config.yaml
d_model: 128
experts_per_token: 2
activation: "swiglu"
init_std_router: 0.0113
norm_eps: 1e-06
lr: 0.00445
train_tokens: 295600000
steps: 4511
dataset: "wikipedia_en"
Below are experts of layer 4 (counted from 0) of a mixture-of-experts language model. Rows are named router (the router's row for the expert), gate (a neuron's input weights, with its number), up (a neuron's input weights, with its number), down (a neuron's output weights, with its number) and show model dimensions 0-127. Each number is 200 + 40 x the weight over its row's rms, rounded and kept within 0 to 999.
Before each expert's rows: a language model's description of what the expert responds to. This comes from a sample of Wikipedia text that the model never trained on.

# expert 54
What it handles: Name starts and particles from French, Spanish, Italian names, such as de, De, Le, St, Christ in Christmas, Deepika.
router,232,257,258,214,153,184,140,152,232,147,236,165,222,187,195,158,258,201,165,203,174,190,250,164,181,189,202,200,125,189,162,238,242,236,223,251,276,193,315,184,196,137,221,177,133,203,240,164,168,178,148,133,182,196,226,207,238,154,167,228,237,291,227,199,218,249,207,185,219,137,247,237,159,202,180,174,282,223,149,268,168,225,143,178,288,256,204,224,213,221,224,183,195,283,174,194,170,213,260,261,164,209,209,222,159,175,149,185,237,253,205,149,161,194,154,191,183,187,182,106,185,189,151,209,214,168,150,158
gate0,216,257,156,165,254,209,199,202,228,233,209,220,205,157,271,200,226,159,228,213,188,227,228,244,157,157,201,167,233,286,248,230,187,165,147,228,243,174,260,213,246,254,172,149,222,283,170,214,287,224,278,177,150,151,191,251,178,249,151,226,199,191,165,136,118,152,174,222,188,169,224,220,198,184,219,154,318,271,209,222,209,238,251,254,236,255,235,188,237,204,257,210,250,229,233,282,212,221,184,185,267,166,171,229,179,211,235,268,231,151,231,179,218,286,260,238,190,200,207,215,192,177,208,218,225,180,151,181
up0,171,283,254,149,245,298,184,211,231,177,276,208,231,255,246,163,162,158,117,211,206,282,291,227,295,225,230,206,179,248,246,207,223,175,236,193,169,180,179,199,181,246,156,144,142,170,178,252,187,211,158,243,218,143,182,199,207,231,244,217,230,202,160,192,186,224,212,277,191,165,183,211,201,173,235,149,107,259,246,149,276,206,229,206,231,194,181,242,185,180,237,205,214,251,183,181,161,205,201,156,217,224,206,226,204,196,208,156,123,196,146,169,181,184,235,215,174,225,271,168,154,178,211,99,199,231,142,166
down0,290,183,235,194,198,125,211,139,203,181,215,250,225,157,253,85,236,195,171,232,183,216,142,264,133,192,215,238,231,259,132,137,186,137,134,240,169,265,197,237,230,259,169,188,201,221,202,179,222,135,231,167,161,233,199,242,125,260,170,206,231,193,244,188,193,219,187,198,263,183,221,209,214,251,164,175,295,199,199,234,194,248,247,182,123,176,226,246,233,189,145,176,204,166,230,232,212,226,150,216,186,212,131,224,181,186,172,194,267,214,162,162,198,199,284,219,153,195,215,256,197,235,183,284,240,164,160,200
gate1,221,225,265,242,181,142,256,214,149,201,219,187,237,146,207,202,167,203,188,163,311,229,187,175,166,165,146,213,179,212,331,167,164,269,157,161,209,198,247,198,182,182,282,199,189,261,199,214,228,231,253,220,204,226,179,235,175,229,234,187,237,280,224,197,192,302,205,258,212,198,187,161,221,213,196,238,255,213,209,180,182,250,254,208,207,229,190,120,202,191,223,239,256,213,203,260,190,188,247,185,210,218,294,245,265,236,247,203,294,185,256,202,116,187,180,178,245,167,219,177,211,223,231,153,278,224,207,227
up1,213,253,202,168,211,195,177,233,146,246,228,157,266,117,215,201,221,232,85,168,162,217,195,129,166,242,192,259,171,238,212,203,211,246,254,161,219,280,233,196,193,220,261,156,216,199,175,191,214,303,187,162,205,193,129,185,217,191,239,190,190,187,199,186,217,171,237,166,282,264,169,192,190,240,177,227,193,170,217,200,140,200,183,163,179,296,258,291,214,225,169,217,210,182,201,194,271,154,231,193,239,200,114,106,190,210,214,232,212,158,137,224,193,157,223,196,218,213,212,178,269,182,198,299,253,160,229,180
down1,253,151,182,166,174,188,175,189,207,195,163,199,145,155,268,237,90,128,235,178,210,198,182,249,199,143,143,178,237,138,179,209,163,139,200,263,166,242,194,246,192,185,244,207,137,160,181,178,177,214,226,195,182,174,241,85,180,208,216,185,158,176,256,225,207,173,203,226,236,201,133,192,181,256,244,171,208,159,124,223,234,190,168,137,172,155,173,166,210,226,218,198,240,201,204,124,197,266,204,164,232,154,205,265,259,205,127,165,178,252,165,182,174,291,270,168,261,230,169,154,210,193,129,264,229,214,179,189
gate2,210,150,209,199,189,269,182,241,211,216,161,262,258,172,233,259,227,199,209,221,223,102,167,187,163,204,186,233,210,214,267,184,238,208,148,266,203,107,193,202,195,252,194,201,262,162,148,164,188,258,127,140,152,191,211,228,241,215,230,233,172,185,251,204,174,146,269,274,236,198,153,214,198,203,131,242,190,145,192,176,158,157,163,148,241,191,192,152,176,190,209,218,188,236,214,220,239,244,264,134,233,236,209,284,211,218,257,208,187,201,243,246,256,162,174,245,247,82,216,146,131,205,172,243,207,185,183,164
up2,148,200,135,159,227,198,163,205,219,209,214,144,189,194,207,210,201,135,152,291,178,201,199,186,140,150,160,171,197,238,138,277,217,218,214,240,220,184,272,106,191,174,216,164,244,125,196,253,183,230,160,222,190,241,124,183,246,199,225,207,269,178,219,107,193,149,219,154,166,92,139,165,197,220,192,236,205,222,186,267,255,169,181,190,198,131,199,213,209,227,232,236,157,181,257,178,213,173,219,121,224,188,176,167,216,255,208,172,185,219,197,207,265,128,164,161,253,94,255,196,236,194,233,168,189,191,168,198
down2,187,210,203,262,146,156,187,211,212,243,184,100,238,179,244,68,172,177,196,173,187,209,141,199,204,204,166,168,225,128,205,192,157,183,112,124,300,291,135,153,234,262,215,247,200,201,233,192,214,119,242,246,196,156,264,136,264,192,214,219,190,182,203,274,250,197,196,207,207,225,236,174,165,185,199,178,222,230,209,196,221,274,239,218,218,191,155,220,212,237,142,222,211,161,170,197,166,230,128,234,177,179,224,225,171,216,193,191,230,177,196,235,256,184,176,154,194,239,261,169,218,182,126,210,222,127,190,155
gate3,201,192,157,258,176,207,213,141,242,181,192,120,251,276,180,181,191,283,223,194,240,213,174,124,189,146,197,219,162,238,212,129,208,135,171,261,237,208,215,219,215,192,175,186,243,228,164,112,254,231,197,216,185,271,186,203,160,165,188,195,151,230,171,254,188,208,173,166,231,222,92,202,122,97,186,146,230,182,197,264,185,139,193,188,219,135,203,207,182,248,185,193,198,149,196,149,207,129,225,203,119,178,145,157,187,258,213,168,171,191,204,133,162,169,219,169,156,184,243,238,221,195,257,213,184,153,220,281
up3,184,225,215,190,204,231,286,282,205,151,179,242,183,304,243,187,277,177,176,192,236,178,220,198,183,189,170,207,130,183,202,273,135,213,188,198,190,240,229,200,157,106,240,167,194,273,215,194,182,153,208,179,204,139,264,249,221,234,222,207,198,159,115,246,168,242,248,173,234,160,123,215,198,183,201,224,181,208,251,199,220,202,250,223,200,246,253,188,154,201,209,242,168,239,133,184,210,211,181,264,219,233,180,150,126,218,187,150,183,138,258,185,182,201,291,246,233,228,202,206,232,145,183,262,295,221,178,150
down3,188,261,210,165,156,216,186,179,179,170,188,134,192,179,256,150,254,208,169,151,181,247,210,219,243,207,219,161,175,191,199,167,314,195,249,198,223,211,146,179,209,200,171,311,231,232,243,242,273,251,215,217,205,163,128,115,182,150,176,208,224,188,223,219,224,154,244,243,206,176,188,155,184,256,198,161,224,238,251,157,294,169,211,199,171,277,176,186,142,209,208,132,185,239,228,210,221,172,252,226,116,185,208,254,170,164,241,232,195,226,127,139,214,226,204,128,292,211,188,177,214,187,165,156,192,236,255,257
gate4,147,251,236,190,262,169,221,235,170,192,136,283,215,190,215,246,212,203,171,208,184,168,204,215,190,152,207,189,122,191,207,122,148,198,211,210,172,181,165,218,259,235,137,195,195,178,185,230,185,188,227,246,185,180,127,166,179,218,208,334,154,218,225,204,252,234,259,165,192,170,204,279,224,162,152,237,178,248,229,236,225,198,169,207,224,185,141,181,226,135,188,208,219,230,220,235,281,232,199,203,168,270,223,172,226,167,208,113,210,166,123,197,288,156,190,249,167,193,193,187,156,192,115,169,208,106,276,173
up4,255,251,172,150,192,274,223,167,209,245,225,196,269,209,248,219,212,208,197,290,112,201,255,212,220,182,172,161,263,198,195,248,189,233,205,248,192,299,209,160,200,280,202,263,160,256,158,243,243,91,152,230,273,187,200,185,200,104,256,233,254,150,202,205,169,207,184,217,204,142,207,217,170,236,203,104,194,198,203,270,154,184,181,123,245,211,195,228,147,202,259,207,181,265,215,190,157,216,224,156,171,257,230,254,225,189,168,220,151,174,211,234,210,218,215,178,165,220,234,267,210,207,184,173,193,181,216,227
down4,137,232,206,204,214,132,197,191,230,169,166,191,245,131,209,194,233,158,154,298,179,185,182,218,217,279,168,238,212,170,178,227,201,245,221,170,166,193,225,194,297,206,258,271,201,199,172,230,205,204,163,165,187,183,158,205,217,208,175,217,248,198,177,186,279,160,271,145,130,266,196,128,287,137,264,191,199,186,182,199,177,205,260,169,119,235,150,275,244,210,204,154,237,141,182,190,224,159,227,214,208,148,188,216,213,194,106,179,252,117,217,173,218,191,171,173,287,244,164,227,193,259,168,205,161,187,204,183
gate5,223,189,173,180,215,182,173,210,161,200,202,257,221,182,184,188,190,247,226,168,217,246,226,179,199,203,209,158,246,191,180,257,195,253,230,197,269,175,254,188,171,201,171,213,181,174,185,143,144,269,117,158,277,219,245,177,161,187,232,177,247,140,271,235,189,175,278,265,187,200,69,158,206,83,231,188,245,205,171,174,187,162,151,210,139,192,157,200,126,180,204,239,187,202,203,263,220,158,219,197,212,177,264,216,208,132,226,212,167,98,180,185,282,208,165,141,246,186,208,264,165,156,142,218,176,201,211,176
up5,157,208,223,216,152,167,168,176,142,172,249,175,169,233,207,139,198,273,270,214,172,154,186,264,128,261,201,167,207,211,169,215,191,239,220,206,194,174,200,233,172,217,150,164,212,171,200,225,222,208,193,235,219,272,174,194,92,198,159,186,179,190,165,190,107,201,205,177,222,206,205,163,206,206,90,195,261,195,230,173,247,250,246,251,204,189,199,212,243,215,267,183,216,206,193,240,224,192,213,168,180,287,215,143,121,142,297,165,135,241,162,238,203,173,142,186,178,229,177,212,255,193,244,234,112,114,133,191
down5,202,198,220,237,256,297,208,306,187,172,215,185,189,123,217,149,236,156,138,255,241,197,176,184,266,166,166,208,189,186,219,213,181,170,246,217,210,212,190,163,191,215,223,187,228,130,188,223,178,213,179,161,196,231,197,156,204,100,199,281,215,183,197,170,190,192,181,270,184,215,155,263,148,168,230,234,162,175,216,246,162,203,227,243,236,192,208,155,234,230,81,224,130,219,185,211,140,198,150,187,164,273,212,247,221,238,180,222,223,254,120,196,142,229,265,225,187,302,167,215,223,230,189,201,154,115,219,213
gate6,255,167,200,227,235,235,172,144,254,206,250,189,243,238,203,225,246,161,195,137,222,183,253,196,230,227,166,165,253,303,170,220,157,156,148,145,161,194,259,150,162,111,216,182,274,186,136,225,193,198,62,242,215,136,155,171,190,262,178,223,197,179,212,222,190,250,203,125,201,200,228,184,211,227,147,233,158,269,260,177,177,189,207,241,213,215,228,165,200,180,190,170,174,185,264,189,250,205,263,157,228,159,189,200,173,200,204,190,277,239,193,222,198,238,215,189,158,195,146,240,243,241,252,231,205,184,122,272
up6,262,267,188,171,264,162,204,206,167,190,215,226,211,141,198,239,203,241,219,199,147,148,204,183,120,197,187,232,158,101,248,149,297,192,232,221,242,161,194,180,168,231,186,236,209,209,223,205,223,168,257,172,203,224,223,228,142,179,158,215,187,260,180,194,135,170,190,142,214,231,229,246,169,212,241,127,204,202,120,200,187,189,224,139,173,217,248,153,163,233,225,233,223,234,110,119,168,152,137,228,150,177,265,174,214,166,192,228,176,131,196,258,166,157,242,166,253,231,200,175,148,226,207,187,239,189,316,198
down6,254,198,156,167,133,231,195,151,207,221,151,176,302,329,151,218,204,208,203,324,213,215,229,193,194,237,198,208,98,205,163,153,182,276,209,176,181,194,254,215,167,218,175,152,171,150,256,137,215,224,143,155,218,221,208,172,183,151,242,172,173,169,174,194,212,204,250,197,135,146,196,161,198,160,228,211,194,152,208,188,253,199,225,171,232,297,197,248,199,190,129,211,165,202,165,186,141,213,219,170,284,166,187,223,238,165,274,251,128,198,193,240,242,216,180,175,203,231,188,195,210,198,264,220,185,234,177,242
gate7,242,176,189,261,130,257,216,173,180,188,141,210,224,224,193,274,141,218,176,224,167,208,254,159,205,177,201,219,199,253,197,178,166,200,204,255,156,184,143,156,179,224,189,259,157,189,254,193,176,134,182,281,243,290,246,195,170,239,256,194,166,279,217,181,269,102,174,231,204,184,201,242,201,262,267,189,208,193,280,188,275,211,184,167,140,183,218,166,167,265,150,167,207,167,218,165,275,197,228,250,199,198,206,199,206,147,206,223,126,205,247,178,204,201,245,242,134,128,224,182,219,229,251,174,229,215,189,113
up7,200,203,247,205,269,144,184,183,325,157,219,186,229,170,179,149,194,174,187,212,171,134,187,333,228,234,155,128,267,139,155,258,198,135,198,130,206,204,196,218,182,138,209,178,228,211,155,251,176,154,222,152,188,151,188,235,265,247,202,119,185,231,201,223,162,229,163,161,146,206,207,189,226,168,115,251,198,217,173,262,206,252,211,258,238,164,192,257,195,187,173,192,248,210,222,208,225,247,114,172,211,217,204,204,192,191,107,233,196,185,218,209,184,197,171,153,223,266,244,165,191,251,212,245,181,207,209,225
down7,167,217,258,224,219,169,205,178,185,216,261,161,243,217,126,185,231,171,221,167,168,215,201,197,192,224,179,171,235,198,181,261,212,104,240,229,168,134,156,258,190,249,191,167,185,242,268,79,167,236,197,223,165,227,147,204,212,218,219,226,208,169,235,245,240,176,265,282,254,277,279,199,151,215,216,220,213,253,236,179,223,211,133,184,254,250,269,157,284,134,230,133,217,214,245,191,180,209,226,151,251,205,226,171,217,155,225,227,134,176,213,128,206,201,178,149,194,208,259,140,208,202,160,147,179,181,185,228